Experts of a small language model.
Size: width 320, vocabulary 8192.
Below are experts of layer 2 (counted from 0) of a mixture-of-experts language model. Rows are named router (the router's row for the expert), gate (a neuron's input weights, with its number), up (a neuron's input weights, with its number), down (a neuron's output weights, with its number) and show model dimensions 0-31. Each number is 128 + 24 x the weight over its row's rms, rounded and kept within 0 to 255. Numbers have three digits each.
After each expert's rows: "comes before" lists some tokens at least twice as common just after its tokens as in all text; "mostly gets" lists some tokens that are sent to it at least half of the time. This comes from a sample of Wikipedia text that the model never trained on. Tokens count by the router's weight.

# expert 9
router:131096119132085136108133131094092147171157109126162104104135085143117092149132079122119105114126
gate0:128121145081072137089128123145122125096166113117141112147122126109149132113124128154115138148156
up0:162112123097118130119144083115155137113153150104119137164169129121126127164135141126140118117189
down0:121140104087103106163121157135166113132144121103085103116128110101161115099138109195155144115136
gate1:113119110147102151082156124093090121152120153128175114098169134130132103102125132128112114101167
up1:136081110134129100147144149142178140120140148107098159113135132157147097149157101121121096101174
down1:081138124152129141112163131093110137117113108174138125103129121111156113110091170169136145124113
gate2:149099157110145141159139107156115137179128088122121161137143109127124084184168146123133062109106
up2:117117128095121117185128128101157118122154126102143130079084132110154112147142098183111131144118
down2:118155119143128157105086110157067105111153134127170109104124154120101096069132174110151123153088
gate3:155096146131157150117159129135102138132081139137148081144131137105170118150138128160101101137130
up3:100117094101161074166099124093183110087099127136134111165129119162107140092122161101127127162121
down3:152155128151140146075114195148105171157179159102099161115087147106138127133146121103112123123144
gate4:170133085155085119137107097074138100167158150115114072139168097109083137129139115139111127143122
up4:115110164165110117173136121149117126072157082111155132140122117123125108144117117096154127128089
down4:118097146119162178095158153155174138129144153143153116175144137086112124116143121126109152109114
gate5:111098123093140158161133151129126112107113139105137106157094135114171094129125139100113157141168
up5:162130140109127175125153139141086115141136128145074125138126157131137160145147135164121121135094
down5:157112093126113066131101142144124169153115081140141156076127112153130111125138100123128111114152
gate6:162096118083163161149125166152135144140157112118111117116117142121130108128143101103105107140122
up6:135136117159110091182117102112113123140137165093134075106111126136087120129127094140149137088135
down6:156126104121131100116136139128148118141127124110141162142095118155118153121100143143140125137161
gate7:180125095133123145150100143149134117074117105111148120138106131143108095119121158096129159108118
up7:121139109130136157133124160122147167098143158149137117128170147139132119124116145118115109101118
down7:121133106129094121082122100135107100091135109098139124079114111186115113109119150155100149160116
gate8:139113143143076109123159146161094140126123129171160099127123158101121129121105154125128119118131
up8:125145141146135151118136090103169134154142092110102152165085121137100103174151081126097154111115
down8:162095148147064088106136148129104102123142164137168089120148151106078118108125138155105120118130
gate9:115142130124142168126143146116149178146154161121159085148075096167106152116083126140126141116080
up9:138128112159109172161148099128150134114167148123117129085142093130127108060120110165107125130100
down9:115133143132132097134118153141102093102092103150106147127090124098120111130158111136158129113163
gate10:094125149143111133099132097145102129083122148114151096109148150156136150137146114156127139143139
up10:142150152137100160115074135109137081122153158127111157149139155121136115143143138160118099138074
down10:163151154116125103154146144133143166109096121105104101092113109147147157091115133127140118135119
gate11:144119094141116120081114110145099136111130117118118100107104125118114138114150109108166154131116
up11:162144105115146169143121137077182151137083143125123125120159137153141126096147125125113133148089
down11:109145167134096094093146135131092148145138129143136131154084128117095141118120117117140133102158
comes before: " the", "0", "9", "8", "7", "6"
mostly gets: " in", "in", "9", " on", " In", " at"

# expert 13
router:155149121109084141138112081141133117123128087140143183158090115120092142179079150136112159153113
gate0:136130121073141095177130106102128114123145137120126158119094123090113114102108138130111184089126
up0:132132120113140066131109135125156108148091137139100101106153129106099128107151115133124115133097
down0:090082152131110122130119166100130142175144147088084119111096183138151084120168126102098129107127
gate1:155114111140098103139138106136148120142129102106110120160181156112123145150156105091134131111138
up1:136112121110129148150142101116114162192148116132151100108096143094129130151090108117115173148152
down1:145117149135158145135124127104092107176130124160150106145177092117123182126156110136142138157144
gate2:094078129151157161159158142155147096105180143146173164114144168147096116146130134111102142120148
up2:138127120100137149176096123116192106097145107151158172101131155101140115112145126108124132143115
down2:161148129134121111092124116127161143107122113128080080150111105126148110118114135113188108145100
gate3:140153110144138147179119132170106155115177140117076140121178100120121097135110155165129122135089
up3:123096112124146126141145194097075066113120136113133115089135098154147106126077133132092162114084
down3:139117143131129128095123102126112113144066069136129133145107145108143155151125140112152138121118
gate4:151134099117113091147109124141142130180129111156109138110100157136101176128138077110127114143115
up4:132120129118148120103101127176161113094060135112139123138102129161152122164178129131102151123154
down4:111147092166171111148119177092134153161114170180144156169089139143134145159131120141134129169146
gate5:121166141107114136122108113144087115146136120140152088143127148101095134137130133107104107153108
up5:124134083080136119121096132146121136089161112163135102104155132148117124117147110128108128101128
down5:134133155131155121134158110180129108103133104130144104112142121116144128164126108139135100169103
gate6:148141120138110112075130103116119134104133151102159134095130125102120095157140152133117157123147
up6:151089106117146122125157119119117132171131131148117153153146118107164125125118118131138123105137
down6:093121130119129120138124130057133111114142130135115104079127112157098198132116100125086114118105
gate7:150100118085145148136147098142103149128148090075105127175128124165149115142145123118130170084149
up7:140143154134152145148129134167114140123135142105112118156154098132096111166100148114133138161134
down7:137141142173093115120126122105107108124104155079148127084136137108138167108124107147122114130102
gate8:155119131157119080147105131146124130126170104084120156173109131133129143113123118089155137137149
up8:133109115141116147151140163122137144132137123121159109130170138134090169148159111156094139113150
down8:114140110120093083130129137117123157107179120095076105154146147107130103118066138152100121138156
gate9:136088078103144143171145110142153164131107127155111146114140138134114125157102132137130103156140
up9:125097055106131134138155155153118120166123127104102116117142139140129123103145111109114141113137
down9:129147173143169079092120161118121123077122150138153139094084123109127141113165168115133140147099
gate10:128123143177093085142139140136126115163125124139103147150130140109146117139147108116093121172120
up10:089117157135061077148114123143116173103167092109091141164098117085127171121154134117103150141131
down10:115080145157121065127070183120113147097139157128132133172113143155145134109161136063171166109100
gate11:119107172092126132171134089072155176118114091119067134111108143110134094152101146150117141163120
up11:123153145124106111164167108096178116101120121127142110136141120096184096196122148125151155138161
down11:120115120180110164131131154178110069145154139115112113154155105147136128083152174108158089093153
comes before: "-", "\n", "|", "==", "The", "==="
mostly gets: "\n", "'", " to", "\"", "″", " To"

# expert 3
router:126144138135132140100136137171075107120129137121152171117129111138118132146093181140111131151196
gate0:102126084113128066137102136114118131128138117098155099155153132122100144118105125166111119073137
up0:162117134114136134164126091116160095128154113113117158134098110134101104133175172096130119170141
down0:082119105160086136177121115100119170126086150112150111135133129114122121122112102174143105087121
gate1:130156137125153128137129120129107149113133172150149148146131140137135128137210123129103137130103
up1:135131091175189099115108112161145113119139077162118141115113138149133155163131134116115133133169
down1:118149123153158138169147125154109131117133139088135131136120124132153137120128107145147144150103
gate2:126134104128149139124115127131114119128117109141143130089112129123164121153109140119149137145152
up2:161129130141163128139142108127153125085096161135107154146137108167115113115137138117104127139145
down2:100118147127105102111099098159072126160153142118135121123133163110107077130142113183107121084150
gate3:109148146151117135143123134144097126151064125124152089093142116111138117139117110152099111112125
up3:118129151164144094115100116112177140143134148136140154134159102141111148112112152153163145134136
down3:146134129122111108122180106106138145142144126144141122135105141136092151080080140131135137118116
gate4:104114148135121156096103142148124126142139132146163139092149191146131123155118114129073128143137
up4:145140117180087158123177132160140131088154131097112081161134153137084106156131117128106131161140
down4:112128138115170050138116126075161089154137148111124126148128111128111164115036134132133114130135
gate5:176129124121148130130102132138104131138108164123113143162123099142137114109149134139078149122124
up5:140102129102082156114104102144137142146119148175107143122158141135100100144125161107162104101105
down5:123180121150157096108137126104125144119122128153142110098115125142139119155133084166133101127139
gate6:124153166164145123119147141110092159136081111129133146126156082151145142118117152149137155131178
up6:136121109117140129134150139107147156134185174085123155120131140130095109112117129141154148111160
down6:104137132108121168144141150104112133129091105152144120160114155141112121155134140116163116059141
gate7:123150117098192100148161092155106090135142118100123139126115097148102119079156126164128143125153
up7:133111140090116135149126125124134122132141146112150117094105184133094104096140119134120131130107
down7:127145139182099165115099146119123118093125145166124117169130082124125123126089130121147122141130
gate8:102144085086145155148156143109099074129129103165115129125149123146107119154113123141113097122135
up8:141179097145145119099123147112148152148138140097153158175127109143158166134132128095107091147107
down8:097119097139134141096135120091127093124102127139148114111104119151098138128123150180157160109154
gate9:136113111136157148104124083126154108174114116135189160139137100116118126085141104078131125114140
up9:117121105129139107172108137143126113090099147150155132133086170147109126117098119159122117120146
down9:127162140116085145120121117131146180167158142120174144170143109125127111134181122139162136104118
gate10:146165103111153184121096097115128108129130100144146130111135123136144129122152147127112101118153
up10:150126147137137147108102142127114182161124104127115143123115132139155157137108100136104195132074
down10:140130120133134103137107102105148100097115119126142135101084113113132129124100127079135080112110
gate11:143145178077109067137159161147121118137119130119153132146086124096151097130125161192120128106140
up11:132114104133140127115092091127164114136133138106116097107157101113186134153107158171128120128155
down11:111150150130130130113127094164078127151080145154134170139146141132145143132119144117098066110130
comes before: "-", "|", "\n", "==", "The", "==="
mostly gets: "\n", " Born", "{", " \\", "_", " Succeed"

# expert 8
router:126148121125125084138072115109093152145085127091171161149096093147157100136108092157073159170124
gate0:125110114113178134131121136120114093125117160139141140107134107140139112108150141081137114111128
up0:124150134096146130113132136180162141173101155138145107164158171105157123139135130153115090111132
down0:089094137132147142131135135097120170133140127188114135097105146141118139163120152124117097151148
gate1:119151129118123117183115179155126190139086091106139139109110102103097111145120139152130154122144
up1:141153133108138145123158157091158158095111128175116093134128102150160166098152179097200135086101
down1:131138118128123087093116079133141067131102122130144141152156123149129111126102113136107076133132
gate2:102127091112149117103111154134105075074121103149134141131121115124142123163147124094119116171124
up2:109144168144132126131133138114110129098141117109154131173095114127131133124146132134126158134102
down2:125140138106151132107106084136119121101092117158095157145129153134151103117122099137142096143119
gate3:144099115129165105132163129097167114142117143163148172111152141135103108153159106142095140117119
up3:135170150110144122142094157161119124148112132111132127157109059090134052121093143122132095134142
down3:124129117143140121144122136121118115130137122150169170102177089148102127119144144082142139110198
gate4:146149108178157154165100125130142124099114152099134141130109144144106115138116104175120122130111
up4:105130089174116112098119108106124148119089137130159091118117123142119130169169149098093173153100
down4:140111175121123160167118120138123141130151130107089180133144139111125123120099112179181110089146
gate5:179120092139158101180072133129104157083134137152130157120137146110132134146140139088146151148193
up5:173120083104127091101133188092126127121125114112124158127158139133146160131144142110148113093104
down5:115115113153123123129095130130133165164178080157159095136107134136129115136104090135132099129128
gate6:101154141136119134123111167133100126125106124107124116118141135162152145156199118134107142139154
up6:134115157115119093165131139094105131156129171123151136159108110145110131144088138139071114134133
down6:096132112124160139121130135127110146122127105134120135088103142135154142127143120143100096137130
gate7:084072152101113130105109128127112133128138146125124110082119118099150077128129148104124112119185
up7:145139113146092127134130118135128139125110113128118123136125145141153120116098102142146132106136
down7:168135145150092135153111078146121170178103155112120136142131122093096151138137101121149125115100
gate8:139132118145135118122116159113127122114115159091126133154139161098183114129113125123113117123122
up8:126119126153151108138126135119139139111137134099118122201154106126153137166184099106121111137195
down8:090156110125158126126150090120150115107098107141134106099139137161114101115127136113107134140082
gate9:120125106127103126138130131139107125142109126107081103138129159130179175134106114135117129130147
up9:101155136095160177107092144111126127104149126171155142123141115135144130108173119071121174138126
down9:130131099121138131102082111090131099117127175108188126120110099100096075078180088110158140101119
gate10:086129124082132128114139131136099153100127110118156140123116069172135156152156126114127177136133
up10:166120123154157112128072163146157140106132106122145117111130113133183124131121094115162152110160
down10:102144149099127111115132135125077140132143129105106121127165108159102178147151140095086165124124
gate11:123124119115134086112143148150111146146112117165139156116139141137109076102148102131122104151072
up11:159114133124155113101113154129065120125095127099130140111118160121154112104128129139125192166104
down11:149085127147141131096152155120126135068159134137177112131118153124123150153100151124153137137127
comes before: " the", " a", " his", " an", " be", " was"
mostly gets: " and", " of", " a", " to", " is", " by"

# expert 14
router:115117124099143095122055081137097140108137106135132143092091099120128148159118097126146084152126
gate0:105135118194166125147157093152103127116110104095148125110151114090071139160094160139117120115089
up0:149166101139162112148138047137060137150153108107160116122155144112081174120080118117169123117055
down0:135103173122105147120095142097160129110166166159096115122133170147168085127129144128147103096184
gate1:096128090121090092120138155096137122138098137118097106109142125150135152108102198087106130135165
up1:091101137156145127151161159154116116155141140132150116126142171108127140155086064139135169139115
down1:101150099108071110106109147098101132110121147146089132166128114115098154139099170081099178120139
gate2:098133156127142160106191069123089095086140156121150081107147108150144097187147107110116088119129
up2:173075133128156153114130131143166119093162151140105127119162118120128141138111157115118130100141
down2:133159100135085121149097169123129148155123091127125189151071127122110138096122125171131157141118
gate3:115175142167140112120142149110107151105113117129101083071169135116146133103113178073126127098128
up3:081097135096122094132081135046169145155134084127170091148117190118096104128093142111143104101118
down3:159154103168120129134165147176084115099111167146083140114150101117148164141165127141109145180140
gate4:163084130133156101113096154170139074093148110128066128096143121194116122128149098128082141122108
up4:139133162167133130125124125149123100091181120142094131108108103135107138101097105158125156111126
down4:109163128128137130151127122089157138138092119153143129153131123081159152157144127114108120127156
gate5:136143137119125120101159109103136105149126172102091135163127130138147092124176137135123126163116
up5:145150111127074140172142149150124140131069107140172157120128141163118209114110138122153140106163
down5:105139135132120102106076095114101152190122125129112150122091093119088099141125130155112133142126
gate6:127148138093153093149142132084147144095150158093177132117107128122123154138157132157175107117133
up6:136086145140119132114100129120129169122122122134116140126106132145087128125130147100157128120095
down6:132163112094145095147130128106141109106155168099158113139120126089151128125144145177121121124158
gate7:154095124059151140147139093143103141119152148113123091119156140154149143119102169158184150132139
up7:151102115108135166085107085129127124129104142152149126114080114068154120129144127154127155077100
down7:092151131126118101126132157154134127086151103106130163135179122129120144105123124086130092162124
gate8:169171145104113105127079105139186154123159180140121151156119097153131121117159113144109135129085
up8:088127139119100161150135130150151144121089143106095139093122125108097121136124117150155117104117
down8:137132157164117125121184156140129078148127115144049148142162134161120137116098167095138128118134
gate9:142151154115112158127148134144099128119110140126116160145088142083114131141140119140129111141117
up9:143108047072150101144124106072124152125163178108125113144126127140125135140116118134122166095119
down9:126163156133139142115106127127113130115093082158105142146071137104097107127126111151111106134141
gate10:136129089138169151092114104109147113173165101161129148121100186158110149129124131174139139070125
up10:119091175145105092136184114150079106132156139131102134151111115174128178122121105069143152147083
down10:096145107139158165129095106151135112153115098161114182158113157144143122155169132144149164109127
gate11:090127082134121154164104115122147078132167137129129094106127140121104155135150152155163099158121
up11:171135112096163145137118155079121144148149136089128165100168104119143134137116095130131095123105
down11:115135115169087128138106103167114113116116117150139060162109149137116136092177121147097141132133
comes before: " of", ",", ".", " and", " in", " ("
mostly gets: "ation", "ment", "ers", "es", " time", " years"

# expert 7
router:085136122111123127140111130140142162149104159100095175108129108150095133144130146145132147148110
gate0:157128119105113158095148169115122131101083163093134181115135141113135132129084124133177115132171
up0:048092115129146085145092114109157135151141169144159144090160114173118119103103125139134108107139
down0:127082110130155125108143149137128158140107110169116144135115111165120101155149120157100123180118
gate1:127148153130167126118119157099146163125108136127106076127134086141134132146116101116117113105092
up1:203127141148072094152124126125119140089140141110146124159119173116120153139116112139123085120108
down1:105128151100097148148123142089094153148112137175122109111128119125132150140149110108121161127095
gate2:111108126155123100092141149110156118127100097096110120142112109090116116161125097116195137097110
up2:146118135119147129123102133107129117120085136093115085117133054143095115135100093120138144115122
down2:077095098130178150108099125136167120122089115114113115142132126123153161131130094111133160159132
gate3:137103131128098095097097150175133132110154118134066176104130049126126123160127141126153117117132
up3:134115120105151109153100152113118129124103152142097120104135131129122139147112137124132095136149
down3:104095151120143070146167145145113130150141101175175121136141068138104115142155103143141121125131
gate4:118157128128091123170109130121134142142129161145135137134152171122110086175113111132150135127079
up4:133155148126139119134171086150104113122130109130153100076120119123125145118118133133172110094116
down4:100114163109119112136141160135119142135123130097147143115133152113126155117133122087129109116170
gate5:158114096109100123100103133099119174114134133099097120056098110140106172152102159139115157093123
up5:103117163129186154094134186158132147124141107101134140097134132097159170124149139139098117139139
down5:123146135134145156109118135165139100131100097158123168135133121132121133119115142137157130154160
gate6:120123139137136130112080154137114180089117150143146130132134123152117135159122120117124123143136
up6:124128095188093132097149141097150128149130131181131151154112157107120074157140133134145147095120
down6:117109091137118115104127143123134131100098158155132143140122151111151057155143114117145133101115
gate7:128119139161091124138128169099159126143113125160147129099147130084134123092137140146112125102076
up7:156158131132113148089104159113156107143147134154152151126155149081122150130109120185077153089122
down7:115103133146170134137080066135137130099096124130116127101105133152139106118102119100165106100114
gate8:162141116132097119135146112104172172130112123134107087105097134151124150133125106098100163112134
up8:082120081122152114148141110108147108153103124116150121163130128062217122146140130123125098145146
down8:126120151097113118138116158140128135106095104105079130133168131117110065157149116118154114125096
gate9:098150124163118148161112150153122102113102117140124144146115137154129104142127138095090106094104
up9:141104088103162146138152139102159141093137151133063134135085155102102170143150101148146115125137
down9:135100152133136110116144174116137155106150163142130101100186131112113162142135108181160116151159
gate10:145116108105106126093123127146125136119145093146135143120152097135138106192120131160126134155135
up10:165105164147138139075152139075093122169148123137154117122101192119102154143099092150112140128141
down10:125124148143137121086149102112091102158139133118183103116069171146105159138105081139094168084158
gate11:122139139115106098144112150128134124075112150108095132142089114164116151115149131136176143127109
up11:143127160117149134162140152135113158132125146112133133124147129120100142147114086162158092062113
down11:131095162133133119096152139138105160085085117095139129127124124119098157126101161144112131171110
comes before: "\n", " The", " He", " In", " It", "S"
mostly gets: ".", "==", "'", " \"", "\"", "==="

# expert 15
router:145113082144101144115119131110119139183137077151114121142115110140116133129139140136128148138110
gate0:142106146111124168103137096114151121084134105180137115139134160117104133135113136139113177170133
up0:134109167160152099132110106124101118127133105139094166135127111133139136154142155149116154081119
down0:175095111111129180124143112140164139089108137142139088180117208112092126145102066104121161117120
gate1:144131141130166097141127092112128176120139105115139119167101103151111132145096131102142129113104
up1:120151091108119135119142124078169141172149128122139123124115110108155124126182138167125139117094
down1:160143102135114112112090129153092119109136137062102113108115135097113123127125104109111137170123
gate2:116167148104147156115105132118165122132169104090086121140162133140150133139134136121134152161133
up2:116100165154138109131126130104126138126136123169133148144150161172131132141150121094154104154116
down2:116161134110154134134117132120157119173134116086164109147107125117146101100168110132134152142136
gate3:118101126146174137135097096135180073125156127119106121185100125105113139146125118121153104161103
up3:125136139145111110130138149121124135168126163153143114140189075149153134137113113111104144137152
down3:139097133161118176134108103155145091153151104106124100148094126112103115119113094162153118091146
gate4:126155128131113133096139187139144133156142166093127117148132093127134126107137123147105131135126
up4:111101078083155138120128177138098135092165101142144097091099105155161110106125127120176150131140
down4:121111101173082142144122127120134120126115102131111135122145138130142107139068168135160125100140
gate5:125137102142129153128147104117132161145161078150144123136120191119130133147166117124151148116161
up5:093181136100132172122131158163154072121094120115151094141126156157123134131110166141140152127116
down5:101110128160138101143152127133125111127144095076129153110121069102169115117152107103111086132076
gate6:136076128126148155094153141093118107107119123162169123098104098097157149172139116128126128131130
up6:124131131142135158144177140118098129128114135139130150175151115176093167123129150121174150096144
down6:125149122125140201146122112080129124108139120128117151145099187156154133156141142137110120105127
gate7:113107115119157104130123098099135087197118109095155110139128117121115080191135150110106126135088
up7:138109125145128151084146104157138187118091094130147118128124142101148102128116121115162111134142
down7:120126118126118107150147116092113129162125118143130099179133136114129103180135144116120146154103
gate8:126130121103118104160146146113143115129144074106079100104142152132142134084147176144083106095120
up8:128134112096106093072108106116088101114144168161150116125132112113091147147122129151155127150201
down8:122157157121139199161111138108106183155115176108132142125121163165145122140114072093127152111089
gate9:173139167152096148128101115126157127147125096113091109162135136126108113112164148118078189134109
up9:142115110132141130143151121098132106077154082106183100125166111123107097143138097101100137097122
down9:126190114128160089137106110112094144175100165151120103101145151107112062167145159115112162105136
gate10:116122121135145140066147186162136112145111091133128147074157096147164118127085136159115097172106
up10:154125154104120130142107151111139097134149129093132145107134121160115127155149142129123153157146
down10:108116090145142114146138108132108140114109111159134130176084143081131120098085118112105153124107
gate11:155120118135121154074126160138126130147113154150131147113134141100111134131152135169143114137087
up11:085138144109131118154123121165121143094145138105183072123121122148085148160140137163154073129081
down11:146141120107152160114126124102186130088100102132120146127133157112149145146127129114080159125118
comes before: " ", " \"", " which", " but", " A", " he"
mostly gets: "-", ",", ":", " |", "°", ";"

# expert 6
router:104104079099127121156125122137127147145132160098101136126161125130098154142125127139111123128094
gate0:135113077137118096122107088155170100120149101125103146115147133133154104149101119105118144166095
up0:104150164131099114100133142148110079102135141146184175155148177180155110138079129118096123152139
down0:129112112115116174131098128121126143155108147117107086153111112114085124137176122128161148152107
gate1:126111116103182140132132144113088090111099102128082140129126134158171102148114122150147153099108
up1:127161124117146093141164119102135150108130154074134111136170128150112153151118168138127107163156
down1:157166154113133107100109129094126171128075121138126123177154094130114121158134136154146162129108
gate2:156165131174145165130111161140118083092082131155154104071109135135112135084109145166122142111108
up2:144135102134124104107127109141118139109163087159163154124133146118143117103142155154123126112141
down2:124124147095118110132129105152119124115118169104089148155141136130113134148119134118111110163092
gate3:144161123165102129157142093094104098159141113113142105122168119131125109116149085118127166085149
up3:122145130139152125108159143136146087107126134162122128115154156134115138133128140148142132113168
down3:115100136153133151153139143134095128113121124172106134090080127110137162135104156149116142085124
gate4:119123135167089128101132166108155096163177144122163118124106154130159140179120157128120129120087
up4:095122125103117134075130083158094134081123137122125166181119101136120165151137117138115134115109
down4:140127134140097106097140179125111175162117133105165095130109144139117120161138130089123144124120
gate5:117109075154167133175142121094150138162132108102152115136083109135099104128125130115122111141125
up5:166136098109100181140156135099123107148161130109119088102124141126097108137125119155099102142136
down5:101112149122131072111129125153181091105158100096107157128164151111154147119156175113144128147155
gate6:191121151134108166142103108144118120151102137103143138114124157111150155100137153119122128115103
up6:101113110155110138120133110126136161175145103113139122176170169108094132130148124160113116154131
down6:088099127106126062136117126133153184095165128127136135146145098107098114115162154146151102127124
gate7:130092137090153155164123128134111154110149121128128084095151177141152115125129114140180129131129
up7:146069130107129150084062173122125138100114119123123124149178186106200125097163125121136134126097
down7:155177108180084121164171074105103139124162112149124125153138114162087151132106091127095143103133
gate8:154151126110146112178136163102155125165113124125111171126134176158083127162170158115110138142125
up8:111073117131077141150112138107142118128138118088111123139119133142078126132140088144099138131105
down8:150153102152116106105122121095129166176115122122127121123145123111142155128159111130111097091139
gate9:126135078126074150134107140121143122168172097094111151121151145126094133128156146132102118109131
up9:108137065114098107172132140144147099088164130118128159108140126121117146094107122122145171124112
down9:111129129163154107118153160127123130126166142149148061143057140160128120138145126109139139136153
gate10:164135144095125202165101120134121128138155113157141139125173121075148176096098092152164129171141
up10:100107128127142144100109118116121084183156112125143124131134168117141153130151126144109088102140
down10:115107113076119109128083141158146140087079148118137117120156105101125177160148089132093142127139
gate11:153126194130104157168123149151111128127097150130106131109154134110101128138101124150137116133127
up11:105073122092123129135148135137121111127124142110125116157120065120086110159164159119118146095151
down11:127119107168132130129096154118142151122127079082133121152104124112092164109163110084105128098125
comes before: "1", "2", "3", "0", "9", "4"
mostly gets: " ", " (", "–", " \"", "/", "ter"

# expert 12
router:062126135095099115145135142148115147140161081127105153132110061144113171143103137115143127156154
gate0:167127112139121104115155146127098122122178100125108148140094125161107158094142089103111164127118
up0:121132187149095091119163165132130138176134185133067150113131113192105117148131131121139142096114
down0:107138136150141137126151103130121138114100183137108130151170113121098127141133130099141082141181
gate1:102112073099078134119129157120120129126122115108068135126133098136156125126098129123179144127128
up1:127151104094114131086132124111133105129128157161116144148117145114118124090132103121098116145113
down1:132135083104115155112101161135153118116131157120100159092142098103130134130100154127137099134100
gate2:095124098134153140112089112103107133158136133095104137174140120114139121105175092132104093095122
up2:140138123154150160167114142108103125143156122145146105111142125129120124133150117150116152128134
down2:117151133135086149152130135127162157102154125137121119167116126099105148125142102116148147069137
gate3:117137155072091126149138091112114100108094106113097136160136133141126123138161165146148115131124
up3:099117113152111169111111152170126125118122157177150141099137095122142090079085116094146111157147
down3:131155140123069096151157108105132150146134126141078117170142146151106158180177180188129117111132
gate4:091148149144157122182093119085158104092165105116110124130144135144149130155111160131151113138131
up4:124128114111163168151142130118140096110155106122123180127127104154107164158108121131135135121127
down4:145120140127115119110153137138127123122107125155149097109142107094124100085146118100123174132106
gate5:117114150146140149137114109174104134104147147109139102087108148138153144090139139163113122121130
up5:099113127141134118103115127132138150139144115110134125110126125123120126142157131076121132142149
down5:156126086086099128111145124107133129121123079134107169133151114129153097164097123119132131124122
gate6:109110158132126198164134155142172149119161122120109114147111079147119123134144136100127118167178
up6:145100137097161147142167132116133129087156107146187153124172150101135099135170120137099107068134
down6:104169114110132148132096102126170148115120145130115090150112114126151104111119129181183114139100
gate7:146130152098102142107158148126114155086120120139121093127089158108156127144130129129143159151134
up7:145099113167129146107126120159102111137142149127107143098170147150087095109123141130163146083102
down7:114149139136118136144110157104127106128156070136144103141127155127151139156143072132079165156141
gate8:115144118126100176108159091130135111129114119188089098099142127126155123150123121147139136143128
up8:107129075107157108140127144114145089124195131123131162158149104140070178111122130135119117164118
down8:128090120157092060105101152135117144153078111148141090142108127169127086150133141141141138093145
gate9:105140055129114142121143127125137139121141132178122130133113150165143146107135155125150122093148
up9:100162091094119120135136152145126124145145132134107159103130163158131125135136152117121142106136
down9:126105197189108110091095100122145125182125128119131106145142105109113104098141095097121114164115
gate10:122130096167116120085109103130112167113122115126103100142142163127118135152119116152126139122085
up10:118127093164136113112155126154135110133136184111121116140169133129143140111108140086158103077175
down10:172148101137134139125094139108120080120139091132114132141113101102140116108168077112138125111103
gate11:106110093111147113125120096134124133120112133145105149111135127108119107118160114131164136123126
up11:127138118094126107161119111151092122127135113188127139095117129111112131139114138109149120093179
down11:115148163134089173115145154118155116137127141083163128166116120152128129120093141142107131154081
comes before: "0", " ", "9", " |", "8", "5"
mostly gets: "4", " |", "2", "3", "1", "9"